Experts of a small language model.
Size: 9 layers, width 256, 34.8M parameters.
Experts: 16 experts in each of 8 layers, 160 SwiGLU neurons an expert, 1 pick a token, a softmax router, a shared expert of 320 neurons.
Training: a variant of Adam for the experts, 431M tokens.
Below are experts of layer 5 (counted from 0) of a mixture-of-experts language model. Rows are named router (the router's row for the expert), gate (a neuron's input weights, with its number), up (a neuron's input weights, with its number) and show model dimensions 192-255. Each number is 500 + 25 x the weight over its row's rms, rounded and kept within 0 to 999. Numbers have three digits each.
After each expert's rows: "gets" lists some tokens that make up at least twice as much of what it gets as of all text. This comes from a sample of Wikipedia text that the model never trained on. Tokens count by the router's weight.

# expert 6
router:501486476525515479477507474531485535568502480506515534505495496515468472507506460486486543489445481476497506462498483517476518484501450513488446526461508476542500502508479477479491523496497452
gate0:529499458487530509485518517500480506516488501445482455490533479442476512550506504543470495512503502536509509492445512446479437502533503500472499493485522504512515526533528498514523508482494570
up0:469469500469517513493570542498491472497542507487477507506544482499503516513532518510496496526477490520524517455477484484540476547529473503511476532498475483522536493556532522495534518537444547
gate1:570509473479511513521508506510517494507499481483521558486506503535504530542512513533528506460470491491532472505471501467480517521521493530482488545499476447516493501469480468508489518476481498
up1:466499497463490513485516490485506546508505483507535466518504446483511483507459492479551514463511506516534529517507477502491525467529510482473500446509511508459552479462486481493504492530545514
gate2:487465491509467534512493500515430528507541524527487498496525476509511455536485459493494554497476493480495492520534558538518503525499489530479515557527497508495515472496485475534515515485513495
up2:494495529508503461531471513514481524503540511526505503510528489451514473502522467509534502516513441515511504492525502460500491557478494541504500455481476520503512483527542512540531484448497517
gate3:534558545546517523527511477456473488491522479453505539468511503551549483516490561494535488510519522483467513513433509519532497473475538472492529490524520514480508540486507546541510466512558501
up3:490532487529535520530510506472516493488518499464485517499475468567534497504553489484533492532539542503489501530476550478521481491514524445484506510513489461497459546544553511546537496522560515
gate4:519500462498548479512472454512486474508481508500474498523504507473536499486494490468533547532534503499507470487477514493537479515503495456540501507506496528523454486526469534460484484491468473
up4:509478527522522505475475476497480496475497463519517536509483477498476499491493506476515502529511473512501463470502547520503508500492530501489496540469477459524472510514504499510483503501459503
gate5:516514477518481460502516515512474455494495486498509502473461525524504471509473486495421518477472486508564485491472430509529505533494542484552500483482524532516495514482495489507521511495484492
up5:501522536471490541517467529500516524494481529505534475518572520457461536468542512506498498501472499526511523472547492491495509484446488534480500533527480488459475475509504549529505511495524503
gate6:476504497518444534520533523479460491538544460478518496506508551493529525478469513496489516502499495539512475475518504451476531543505519477487541487485467542508486483484441500474490474495515463
up6:547501480528504502445506482516520505534502498490532453494520501487534506516494469532490499477460469512521534483559510471469521570501491505502466515522534468497500472496469472519503469511528494
gate7:473513530499531487510475477467522557471492512503480519479487488459519500491554501515505496477479518461460478533499507544468497499498509477468450531527470477494513467500492516529530491500493494
up7:497484545498466492508500491492577490468512483508507485513474539530484491509505517503519509482488462482514505515487498474484500436497487532462531490505504538473443450457494513496514500458482481
gate8:491507502522522523498501486444475513522500479512493495468509468500503479486516521529483500472534492491547501475478497518493497543478537469530509517522486559508509509440502508476500508523548478
up8:483510453517497527469480524501545499486477536502525464499511526470533489523476457495512511488461457443519478510504500536457492513466463522514527522534466520505535486483491502509507513503514484
gate9:474504494517457464496478517499530493520576517522501473496477489515473470485492528488483478497509460509485538464513509492465532493524514476508515500513539551524501522514498503452527458482484454
up9:469479479501492492529487502492519493483530470500542507471511478502483502506497555480493465516530490499515556479470496525523499442535532479527493499495488516475482502474521547499517526516463487
gate10:441522540534442539472509507484529523497464489479468486500507550468470518527482512504522477527497530465508484482492493510540513509484498528477481520486489467496550491474508535535509478519460513
up10:541488492533517515491505476466515491501502526506473490452484512547503440515521489470472541463506474533504512526528508497493455441507519513528536502505520568507484439504499481446488498445487498
gate11:451481522477532477528499531516557483512553526476485464515483463540487536545515511503496509487536524468532538511509503508546512498519504455482490499528469506523488516518492492487568519514497523
up11:496521513517516506470518509495482537500532499516503587451480463493489497492546512505508449512512511466491510523512480493489511531510486488525460536511516442471509512503516532526485474514512502
gate12:494489481470484506508528553491514493567517434523496509506518447476473491535493508535488510474492505507461524513462493512486542559507501481570486479495468497530490504537470477518488510545486490
up12:506483498459468505502499527473501471502535503477498482478493461521507466509493517519490495477473501542449509518539535460478456470488486491501509535472477502508513503522505527501526455504525517
gate13:479493481503491536508524474477453492528533504514494488513517529492518467559492532491525523505526511497465502500500504485535529504502474534489491498514524511476530535457506545540465499488507531
up13:510489508523503525498508472483491491506503522504477538485483509527539486515474559485525540452514481482479523494501500531524501503518499513508506477543498513502489532490511492511471491503486557
gate14:508503481496500482528502434549490501495478499503481463495493491490466469487495508471547503487470512487483507546528493527483505444478498488534487542498497499432553435490494514465485510504511481
up14:483546491496549502484476485499493523495479511522511493516461476481506481467524533464539485553518534483450502504441475500496520482515484469546445475474491465531506477549492471487517511497547487
gate15:514460480519510491501502518513518506497475510508482506545493522504424539489500493446485515530487524486484500533525484512508516492502543541466505519486531456488465533502518487481504507546506508
up15:542505506467488508499506505502473516487480566498508518523477494525482470497531545475524493516498495506496464471511552503500524534476478522489486540509511474487482486498490481545449511491472536
gets: " by", " with", " of", "ing", "ed", "–"

# expert 15
router:482470514473541467541536501496508517524519440506510478528485549496503503522514494487474506464535483536521536516505484520494513544481510489496502471466550499443475476488519516519502450516482478
gate0:526478480475528494489504470519481503502484486531480483533524478472511472510493487526472509523557495489505501513545498546456442496531452485487517486480459469531500513523519503508490494536494522
up0:543506545535504514526486502484477470465507549512509470467474518511459489453510515481529521490468515475508488520522523486504522482491480502488512474486470463544490500515468504497520548471464509
gate1:499500507524535491530473521497495518505502489495482545487513506495533508490503507499504514527484474494508505525470485488497501481530484527509484490500454510462500448472505509476514513523526497
up1:515506495504538499495513482494507515546492488492517454500495534551509521517506531537536473535494459518469473465521488493459477505472509495487534540493486500506481496505458500506501473483526478
gate2:429501488506505502540507529530494512511514495473532487466549520521494493474471504506472540483470519489441540518490508564511501535543488503456448504478489467496486523452484481504493508468459514
up2:561523499501502538545523499501488488496457508504519521446514517541506513483512493489481532523463509523494490482493503505525539500466498516494545474493514531473505482449535532529474474473466520
gate3:483471492498521511519527524491541499502490491478499513448496505471517526501508456464515505482518484507461515473497512550494488536504448502482459508521469502480472493507501502474494513470539510
up3:525516519464493531477483498484493499507461492511484545510505519468501551533495501489544505544472487517457498540510535491520473500476484507476436461471502474510484523474513486481512476481534477
gate4:525514493477481509490476529492544486507515514496494461490473546467495451485487467462494469502499526495480520486469534510483466501493498478483518485473475467491506511476493498539520511504531502
up4:528524491506509480530509509483460475495497460521500468511485508532494474504462503460531532496488543513443473554471511554526502480493476489530525502478528481505526518503507500485472501522415547
gate5:540503507483474506503466483497466477484480495540465488489510521509462493479516461517480505506509493508504474493502496563514505557477546516471507516504537457501489482467513517501479496510484501
up5:500527490499500498523517516486484482520539501506479523485518476451517521485452497464514481511462514506554492432483515517477468536504488519478525521455471489501531488503488463482498483535536507
gate6:463492499572471509500499515465448519510470483498502485513552464461513529514498472501477484467532507520491467542453495512503460517479545505517504470518519532493547485491463511501539477491495520
up6:499504493523509523491487514542560506533511521517516505494512497484499512455495511487500532476522453491512597514511432513495473499459509489514544505500502540489506522477495507508496469523525470
gate7:496531477531476521453464468473541518520497547461480518502490500440472477477490495485485521539469480450506513508490532488523509516537486520528570515538495500496501498506515497486518493543481477
up7:480535482508476491500528499506545496465548512469487494501546516530510497477486477485503534462502535524500511516488477551482506473571471484560478468513540512471523490484447542528514519493470511
gate8:515514526480495515496473492460475471484504511464450459478497530505484516512514506496484505492519477486519534489500472495487508503514478498462524497543549480538528520489535511535500513487529516
up8:496513482557534509552512516521487478493505500521521546500485507510533502476447527548506499507505529533505494439462480524529503517445525498513515505483524464549496472466470506461458465470473526
gate9:495526530478454528477471476481559504498519522502491529484473507502491459529497520489520521529472535503466552518498505517491484511469518526517512493572479482514476507492549530511522544486531532
up9:508500473494479583452471514450539485500516504527503470482518489508496540504540493499446480474469532530459506547477518475494520519558496532482510507505525493501507475511461506521521496520508487
gate10:486470439524508493511528516530510496510500507490493509511510538479441513510492517547516498499484477485514552499496497510526481510514495504508531562482494485479488479454469508498511500470463489
up10:555485507451487511458525560537510518505532504522511482503478540502480450571494493508550512501527506515476501462478472501519486499499542529507485530534512492513524507521543520512537491493506483
gate11:475512529548489476476493479506511491503483494458508521443477492484477515482476470535500479505509502469497530514493511513487532520553566515483523503565551490512507494494551537452483498511488479
up11:524510487460497492502499477480484543537505503487499528534528502480508463504485505484512514490491515513404511551549468479453495463529495506482513515473495514488533505483456463557512510518485503
gate12:487460503489493533496497532437527530488477521525506457548550552482500533509522484512491505492468486496462475495523477506549545489510538504479453454493496523496520502547477459468522491542517493
up12:538488493504513510502528530500486573457477519542522517540531509473500467505528493514477484487448493514486497487500469477510479462432503531447514471526500477506526451494493499515531489498516503
gate13:491482519436450542509502459489518450490490507520492523490489474516496515505512517501505467483459532539521467465517502487486481487449504517497507532487486505490523487496494484482486512447499461
up13:499539475518484525502524542512516517496490548479549469457537525529494492507486471512523508486513497483516504486468496522500515516512470487492529494479499493483495475483490484508542496536479466
gate14:522501472486524531512452499514508516503479484477498506502486513498500488533471503512551537501498508509516535470541522541503504485531524456485491483504551491496435514483470532536503493522455529
up14:489532487501468473514487540519486446502521508538482481541487482482491495530481459510505504444452487510532490519526538537499558438509535509525497539465463550490537491535524460486531528479475495
gate15:487498531456510504496499469423461453495510485486499467487529486527442488482486471476518502527518530486498515491412470513543487510497491480454507547520521481481509478484552428514487496450500456
up15:528548493542487528533492528523489538502443520496515518504483455461460480502466497512476487535534556538433474560508483513531537497510460541535553553519519488525494468499509482474527517486485499
gets: " ", "/", "-", ", ", " de", " ("

# expert 2
router:441515498466459516481495548523527475429470515517518483506503478495484510517509510477513485465521542524467465450515526490521483542501501487494521504472442479481491521525478458537457474516456526
gate0:465512469486506484506430481489507476575525465517496524518509533474464467529497487570488454484494486490534507483465474466483503501490473533454537484499527552477510490508492480485496516478471483
up0:498486458527474470470493499526550506527529512496496522499476514471519485541483492562457476453500512511542514472477460567456551529516485530545521495538535516518484452455511507542479502526499485
gate1:510524496519535494489501449531482511511506535467490483515510524486451498455511454452515515485480503486451464566477474527515484470437514485447543483497512503480524462549540487501536494470505550
up1:505508493508518489451491504510496484475499506442449517506528518505508492464511522487496498520480519463510487518521480495504482483464504491497483549504477482452517506501529476488484481539501508
gate2:496510489485491482519524502507490514515459472498511502496524502471519494530502498539494536485488504517493495465530523512506514514526514542488449506491457527452451492488496501541494506470486484
up2:473494506481499491563560504474528492466518433492525526471485457488501468513487505487490498467558472484481460502491519484496543515526478474547492515503502530464504515482461482504478547473524485
gate3:509515475498481486478539506521490506482542532548518520530498484517508498488475518509477499496474493518529508477513542530462503532504468510493491490551499505481478489478514483534527498543488499
up3:499514499491506523500540479480469544495533479525496509520510507484484470513476526480532513518545489475505523480504491451505536506498502507484474449479482502518463487520482468477493500515530508
gate4:500495500485545478494471517492474496520536503517505510518544527479507481494462499484475516519522511541481527506510465479479491547496516508464477452498460477537490535495492458495514483504485483
up4:514560481519495474472532498513547530535526470488501474524486493522506514460455552479486494529508488542480466513481521529469479516497525526487455490531482522466460520474527481496482529518491487
gate5:522467498519496489538513480499532503507505523507509483514516508439504524508527530502530495498475502495552543499477519532514494478497472527468455483477487507496534508530539502449498518501465525
up5:493464506518521486514561489443533509524487464539468507537523505491471502427455502480503486495554482548521500466513458526459486512487502531534532533504521501482472519534475514442495492482508456
gate6:492487508479492556502519455522461484506468502487498503491496504500490485517447468481508539513511477515516545446499514508515500493510548537535508496500514506488486476440469496489508503491507468
up6:527501515510489514456514515479490469514495478490518521492508490517489503499522496487515495494485492519532492459542476478539484498491532512518516482503477466510470503495526497535509483500509510
gate7:472519512476483505502477506487514437468473548503476499492507510508556540487512514531524470522464429525502489490457504493518479488526512514495481481467456482504516502554548502537507524530526543
up7:531521477489519512464512480525461518513432526505458495517484472549478515521510460507535499468502479504514525542446517489513449507487472462496492510483536517497515506493522493480521485515495522
gate8:497487515516495496491493492483534496487478495486491484489507518490551476563476509478543541525512503492480494463515491495487470515532469512487522522472540548493490529460490523495470480492521525
up8:506430520526536515504512492506486468505477501554557482462488492489494485512519512505526503470539500498519510489527472504507528492508487531484507507507504514485469540494521498490544524511521493
gate9:532541468487497510498475485506505493496546470506520493511501485504489480521496543485526488520497515534540500526460485472492547508481493544527520491480489514506512501489488491499486543492479481
up9:462508526498496501534478488531484473490490512462537507498456542460506505505485505526498492489482540504527532492474512526510517558456497499541511532496493496506524540531518501485474520435459520
gate10:459516491517474462489540506462466460502517505556519557459511523518469486502485515532547467496524498494486481483496472520509472518490523513496511511528481501554503473475470463545512478512481505
up10:471524502468483495479524502497500502515510498505460491466477489484483496508472503486494488523497540512506527496492512491488497506508514474479538555484515495516494523486470491493525494526481468
gate11:461531507504501458444453508513445466523511485502483503487539529485546532479514533525536468485471508534503515470501525467480501516475488522497484500511506507469512501490503509503522566525489508
up11:545515493535532474530538473469549520465466536485478486514538487487452493487555492502528508499493463499537520498559558520509519537495498519493512498496459554556526511503485466533510513524474468
gate12:486495530525504514517498509468501559496473522475473471463508530546472475506466495519493531519503490512513525464477461530510489480483541508530538511508525510480528477533473501524511517439493515
up12:509491505524502542452524501508460511507492502493479468472473506488513477478495529462529507475497496465534522491488496516569486507581486545455533521523530476507499463536541486569523501468496493
gate13:503505498478507474486489507485460467534543493541482498479501495493468495503509471515508484507524530533513553488476522480515551511519498510508498551466548493520488509488541455476532482525519529
up13:474516515464492498520491517517448484514483497482492535490513512528491486516489490483522521512467485553504537518456461456482527458462490489506527477526473491523446478496502542507509460514499490
gate14:499543511483492527523505512539515525506532487474455474496526510516455531449520499480491491493532534503504491477504456500481554471428513541490518470520521479500503503489531442490511486502510490
up14:490506424484495534501480496465504490479499526510525506520510498479482527507500513493467501521473477509499498481490482487522481483542519514513530527493494535494524504500453462501475498525494487
gate15:489487478456519477523515504505503515536488505478473484518494483531557496521496523471481503490516482521484487553504517469502436469503523500499486515470488504532515505489503466510501480478469495
up15:499513504473492498504490520493495480471513525550515552470474484517524488496525477483488500489504479509478509476506481528528465500463497506503497523503534477481503480509473497519533467466482449
gets: "\n", "\n\n", " his", " He", " from", " for the"

# expert 7
router:484487462537483474518509490511489505493525456501523511517545517532518506481524488477492494496505447558531508500528488524462489494490490554490499496516476522492465493550492486469464496473511488
gate8:471514457497457484486517467534479496507528481505521516496527483531513486514530544469495469474483476443515480485489506489536515455540493484508521494537472440490492505509515510466531511468504416
up8:438532500467479512517532529473515506506518502501493483481479517521501498537459481507542476522524518496530497519507487556530522494517483546539498486454498504500485525516438458496462505497542501
gate9:476491470496474525526473527556538461545502504493467456511517500495527431491493500489535452530514486509522496546455496539477502497486541494525518541515497483479483494457486515515502480487535519
up9:496467511537507488540510450449490532493533497504525504511475487555475484520481491524520552467533527459525488484490512429518496487520445490470501494489471531494527501501507513451520508523469515
gate10:455491507504506532503525525509484522509481468502495467503507470527498517476482503452546504496547531523516515502512525507493496498534516532530449486473494498518528514507511453528478523499519526
up10:464540548475496490551470485479550509515470470494503515526525449517481517509546465490476517513505497504482454517473467496473508534480532488526501529477498504475489477524489441492528471485448526
gate11:498522509495549491535502493475491467525537505486455453500506492507475491493473522482517502510495476460437504489438470515488477504461502493538525500497496536494518477468434511471518466518535519
up11:519521497498495513533466502505499511514499498500489506525484536474533540470501490513457477504568511531538476489511514520534556492502506475498521541490534460478517471501532514474476484499488502
gate12:529467505514513506465525518524475525504490483488465508486531516498481472514432502560519518506479503540511524487539479474555461513525506484504467509481513456525502492483484472505476501506511475
up12:495543521460495524523461453504489504453455507509505455502494495486535500557533504481477456482536517469528488484505475467509518445479503525513505502490479509531532515523522524470518498491480527
gate13:520514487490508515490474516491506446484494477476510489531445516482511500487494499502491535514438469483471457506468484521463466518547510483497510484496505527494544534505523504505524493510495518
up13:495475465483492490476469502476504496518461496513511544506480454514478522523514505495484488498497483485505504493541507530522557505484464451477524468554517489519491542517547482510494486498497543
gate14:486532517511537540530459466485504527471509470516482504509492536520462491503522512555486471517500547504484476499443498502473518497488568499527527522520500499537516485483473532485485497521521480
up14:535483500479501516513504480504492490510487533534508484504481495450550505502488495492510472453512492493528559512538526512508478491484443524438526490482525524490506525510512498545513526512497490
gate15:500510507508504514507488504462493482486504509483485510458521525485497469468510430537550438500471465486478486538484502507531524551503495554482490517516510507521501496516535519557511497482522494
up15:463517512468507495518490482473493529489492541504541543463510492482480470511527520500487486526485479484462487516499509488473537473549470460495540566542506535521545515471511520453500538508490457
gate16:492472522534492535544459505474509517479503492487490504489517472466497488470523520532496492494491493478483455457480457492503463536518485491474517512476534492498511486489530513508552512522506526
up16:451509500429477474493521493484503488501481468480474461500487516576489459491505467541549472516507455525489559510485526477435455490495539531480495428518482511520521492515515472489511484512492476
gate17:479475494491490487540486481546525461517488501494484515493469447536490498522549482504516511514510485508499510496494560506459487465519521489488505519514528532473526497522504489496518508532475525
up17:551544483509517543466501533520529464475476536479507470477511473498504452510503485507503466531508512478487482545477490495561489485487481497491509517521454522457504529447534543509543528519509484
gate18:527528497565512495523494515507518495521524494477475531477485495473458512527535499485463512525490517508472454464511498439515474482502484524528465502470466518466563494464530512487490512479495533
up18:497470532471470472492475483530457500522476505499532471545484515447538504504490476503529477502483557497471510554516504539488531491509506448459465506495531539499488512520511481495476444489497520
gate19:498455506475481520465534489515532453491515512518527531467500533490509521472501469505442502522478488522511488519478475495500530505500502540447526527505509502492527488511516498503487490509507531
up19:490526518529488495508504513542460448507485528513516510502497534558558537500502475523533478535505532482516513522559503477497521537522501489505513496470471516546465514508507491515464521517493444
gate20:489483513527481518491494485504485482463512476490488530477510492513482540519485524508533487497515488542486529486496478504444534551507485502497451513497539522519466474484548500495493476488453515
up20:481524543500486541546462474530530528485500468506491492546502500496490487506493521469462481478464499510491517522524505464561506428520504463493540547536473488504502517488506531487497523510501466
gate21:492489482486506518475450527472465504484527449444493547498531498517462522547519512467514505515489532506514508501516482486523504488435447503539495478521493497468482494509519500520510510500484505
up21:472483502485516500524494517538515488506496494522474516547519505507519518483512524449473502502488552543529493497504519508519496503519486509480482510497522476463478487519486542472444494503480534
gate22:494479501508520523477513468488530499470455522474471516473523493495568549502549527536518498475499488476490524512509529498583494500530483492489527476500495479494505520493548480533543498499533475
up22:487462534478444482505463506503535511515506474456508516521474501529524486536464543482500538508504519534505535462523481516492518544505516501518508532528492490566494477505483510537487534489514511
gate23:491491501513514491556511505531536474533508479515487490502500533511529528533518517548500488482489516511507471466498497502557458479529517545514501479488511519504489499511500470549548520474520542
up23:466573504462481468545501523510511491516479481491457463492503519479548475559495516524573499518528480524522510498502538512459470499506528498502528493506483481496512484548435451529490497494513522
gets: "==", " |", "===", " ==", " |  |", "\n"

# expert 13
router:551475483472468514493498510540532475485508519475497500497530519459485530513474524478512461469525536465533543494521474490521528510476467514524492530502491529493530491483476501507471482480535474
gate12:508520491462475542511521498528524523522522500475492490510519511490542508493510501481472486558496506517494488555468586495534490519471530524488466511471479495507483483535474538500513527468495539
up12:472462506522530497510491504469497505445476460485474484526487481507516457483494445488540530480504491476482507505544474509512513510516544479502506505509481492504564509530522522484549480503506474
gate13:471503483538485502536458516521512509504484546470514459515497491503531515511450526466492498553526556525513487504515491515471506506490487537533499476481507504512500478436519486512516517491540502
up13:552488511504514486463502521482462506496547485491512509509531501534489495537451494518503484521460521479491498466478517507515502558462507519485521524495532502471478497549517526538475498474487466
gate14:511493491525481508446492512501468468505457499496512484490518524516497503500538518520503472507550491497522514499530514512484492510528495498488500520514500503465570509507470535476517524499493476
up14:524480512464517497514490505513521528505523489497487528490539535481500471464495524528519534468478509540465484449535459485522516489481497503518494561545535531526515471482509461522520482527476508
gate15:488555510504495494560537506492499487556510487525501536487527478464496499538474483510480506466517504442478476493490489531478477506532523503484474438500534486478483522475464503484497508498500476
up15:468485495449520523514506486493499498505474503496513466515525516524508540463526506524462515516521523474524482537470491468488518477456539496529538527486465503504548500494486429488508516520550511
gate16:504521498513443452508535491490513516508491555501514480511507501457473458511475487516515467476487526469493485488477463526503521472534515531501469514510513542523528567497522458478495464497465507
up16:487440477523505514496516521515502518516517544499487481485461511475524504526486542503529496496554533481511476493526488509511529508532454430526476499500493515519509537501477515501540534467518477
gate17:495490471501528528439508474506502487450489537438483501454547514495471471499491494488495499531475514541518485475486490548483489549476512536535471514510473480475505502529503469490512492524455504
up17:497472493482477450484513512484459477535467478424471514493518498487464480512510444471468518531530515529523506496587514510504544510523495528501498456534529503473492518532496460493465515546502515
gate18:488568527502530482516482508525485496504516523511487513483445513476529500489538497531489512498495537461526516443445453536537491482533481523485524522512542499513500494473481506483537506476492499
up18:497514485461480503532548487487563494520487493544494520497503489500572501485492493493501461479518498488478511530541522506561545510524533487490488546505448500550476516449467507425476491523500452
gate19:515483462557490485509515516516479473491500486520520535502503524503543523501524520487498531491475518479515516477473466557414525521496506507538529516504500484506473534462494479465500500526478460
up19:498477517505509536516496496515516473526473517473488478488526510501516509452481467557497511526456496534532475514447510516495449508486475490486486516560492511529479442523497525450507454520491520
gate20:479529523498524501479478512494491446519512477516464458512544503533489509499479471535475470500515479537485500469453541530502488481494502565503549496489500514553491530495486490507518496540508499
up20:527506519496539477540482512504545457493517505478524491503492514512484539507510515526499487533499481511505523505480469483520508496468464543497486532481473518523522522505480491486490510520504511
gate21:497506503534495526517492511504517471456477462535472505436542475548487540477465498496530486496517523501496503453472466539487501488507496472496545562565494498502451533506483474489477531510485498
up21:474525507534498467537524528511526448505449491519501504519568512519470536440467501516513510496502453469526519516516471501485481506511528467475480485449470494473479526516518546470485497508527504
gate22:496515457498466495500499515500478490467489511451430475479517504479482481478517481502534511495509451532530522473523522535511528512515510501492518541518537419474489479527486463520473478529481482
up22:487472503468499511517509530494526504497538517549537518495576478498472501437483505502469499496510543478538524562469509507497510540546486508469498529476507523499481491463501463508510493526460504
gate23:488491470490503525479470509463494504507517478518507512509494541521465508514529506498503475532526527504497527492540487476457510508498490479530498534478493470508500504488505504477495468510532473
up23:513527553530490505541556504486514492484523529504499482539485514482495525536461488515564523508487483433520527462543521513503487459481507522543491534510504531488516528436531509507528493509522501
gate24:488501489529498485504542467489482479530507521482482508565495517494548496482510504550502482492525484466513519488458523485523477496459547530515527499466519539473494515498531544537546526482471500
up24:489524497544497498487510533492507539522517489534484561492503477474466496479505501462481472533474525501496483492521466431497503520513476522442533480496483513531479502498480479502482473540460539
gate25:493477491513502516505479446448501475473475548488466476498528487444525489504510470507497505493515463448498456552485523521539497492510493501509458502504534523510512463454516474482515527466528453
up25:477527497461490493482480508495508503504479517506538489521521500489530495520474547465489479463530489483550523470496464519506473510543558541481493460488495482531499505489545460534504505485487470
gate26:522546484529556488483519483466487482485479541419438505573481511450478486468487499501516524519488484512489509513486501481502505492456501542477506481513518481482557515489491508501554525502494486
up26:467502533522531536456497491464455503556474511468466516524495466476513469508465497495510480493523478480517493531537503510538517471491490500491490489485523519510539503521478519522512556512482430
gate27:512518495494468521521485510547506473446516492480506480491483499494466510541466500510468492525497470433497505525523493521434497517530471505506540508514506485515519440514488494480492517492497559
up27:497420529450530490477495534511474485543470476580482508519482476491497518538500504498521487513499547516507495518514524476549524498466489501483528519479508516488494529496534463503527506497529509
gets: ".", ").", "s.", "\".", "\"", "es."

# expert 5
router:485479441495475497548503519453494503501508521489468523525476507526484501458499516497433508507427444521507492509495534515461480471498501517501483447506492497510505487463507464499507500522522531
gate0:514485494542481533509511509477501461469505498517518491479480535530506455502449468521574512509526497498489529479496512497487485547459535492517520502493521485469461541495500516484502516486529493
up0:512486484489548536455521492502473540515509490501524444509471499519517512509540509461515516477528520535555458496523534489510530518510547511484541541450481500484525486525534480516489463505470494
gate1:527505503495489483524522482504502511474517508521510508451552539514540524551477488544521490560496496526452541497467474491543516478499463483503477525477514536451483498479531503529500498459506506
up1:500536526484486515494528529493497527498466522506496569496489492488502515527515489493487483484473504469483473485450493570443500502488490509513462482517497499495444527506523542529491523463521509
gate2:517512489515477504494475459489541489512518511521524487554504528456523519502489514534516482453513481484511503531455490464527488538482518520498522541505511461557495519506477531475529500538559534
up2:506488515534529437473504527493481574452504495532451413474463514503519522524503521461524463494473527486518492511477521528460470487479499517518487468462528507494507462544543455511478504518486527
gate3:513515498500512497471485469512455455496486523473491518481537530497503476472533485555487506520525514464527521509500511524528471515521494525457451482508536455483500490493536572443526501510531524
up3:527513486490469459500490490521453492477483552495507547527496456504473532513489534475505516483492490509500523481467553489481513509488457494547532489478463449507517492570516462486544498540483507
gate4:523521488519497474509510477508502526507524479477480513523492501491469455475526506523486552519541502497495525531453496525518512538475467532493523541479541536504485504434504516469536521519465454
up4:484568517486457492464457520533555477472524492476513521506490516501520529510512504526451538514505524496440530550503546485510535530512515510459489480497476508503478513499463498488476503544494461
gate5:499497505455470472512538503468467520495500505465477492503519458508529511522531529507470532476537484483499537519527524490474490516547507487522447505551486489499513472517465490490531486542475522
up5:533531491485460497453485509450476482501479543470506504514522498481494509530462514458489467519456507493496521510489504555479501535541459510507502479517470468470479488533498492520513520517515518
gate6:451508528504492502517541462501490469532480490451456514535503524502512473450508481496503507535511509533448536512520522491548524521479453531479492488533537509507485468499472552502498531512548477
up6:484479466518526487479520514518482549521506518541554480468478544501481532532537504535517534493517478498487459485507490516522507497500480477466470506482502477486500497546492459547502459496501522
gate7:477548512539505507535494470488529444443490535505516534459528516499564509501540480487502440532492500515489489501491493488523463488523484510527528474522503500493516485476500517474537520482524521
up7:531501496553482475576474484496524486492520516490519536558485534452544474506519498513512464488495544516460495485497507480525474484499494512504518482533525532509509439477497521476493499485516519
gate8:512464520486499458508511506502537467531517471507466506510439516488470505487499452513521454460524473525518523484510491479525535485469480502506517501550510500522538465474424473537531510486497434
up8:494486502461487476512496493502501492510506463484520458540520501513486494496515499474492504500515446492509511481514514471487455488456532513523524524469528513507516502531487450502494480471480496
gate9:526505525543496476482530523519503481454519526476505497479547501504459501548522518470513466524526483518522486510491481490502474492507476525518531495514450523487550515509512521452474503551445494
up9:483522493493512496538544487515511432497503471498512516500458492547481503528480521450537489436496529508502512497493467510473506518497492501541483509473485451492506545518456482486458546506482502
gate10:459543518521445493543437473502480481518475513478520516521530500488506506489516495488492488526472476518449510487498525526511516495500443513511514478563463498524532518512519532484491480460514526
up10:499499496478527475563531542488481562463456459506481505486489456534603546537483509518477478501494509535535481469504502568485491497510476545515533480468517484482434487481514512499467520473501506
gate11:514508494461518490455497487507515523492500524473512474518468497515489474453508516496541540470489487487508505503502494495509502516520492509506511508513524514489508523515530472477489545551524467
up11:507458487487454481550498504519485513532518491486496491508476525515489488501461504507498501499490488510541477470531512529474483481540510520483462501521546505478503470552483445451480506483510479
gate12:495474490475467491486521495490506526488518491520433535468504525465476523511479558447490507476519519506486503496529491478517516522523463516463496510529487494499508521509495528507496510512460512
up12:470480497474486527538549494519462455543479509486513525511513507495468511524483518534486555460485463501526528486492507547450492501498510480498504498463474505560515548497534490450488485509472527
gate13:479498505553437501485526503534465513483552496504462517503516470472518490498500501511528527507489491451466464515520495529542494498540488555458506528543506504507492504479481523455511504509465536
up13:475510562515481465478474495501495499490469520521518506518466464484511529460525523514522494566491494508485503515536484510527459567490466509491540505494470466554500546519518491482490501441493481
gate14:494497468520501507535523506509501494494497454481523504494534519505497498487496500511488550525477543491549555543493536494550492515514515536467435521509560489472461533448511495518503487512512454
up14:494489470508485494503505516470527464444524550498521525513518468529510468533482486520518476524487481535480494484495456499496513501514475522488514510495492465495535460504456447490496472511506474
gate15:501467493494527475487487475531500503509480451481448492486524473461488475519494543549538509497505489463514507485461525509504487488506507539503532490513468531485506470484511471508515511507446479
up15:516490505504504501532527561534500490518496469463474484474494513480529477516452495507546548513484521471550525472495479533517477540495512493502531504510473494511510439497506483493519498484510512
gets: "1", "2", " to", "3", "5", "4"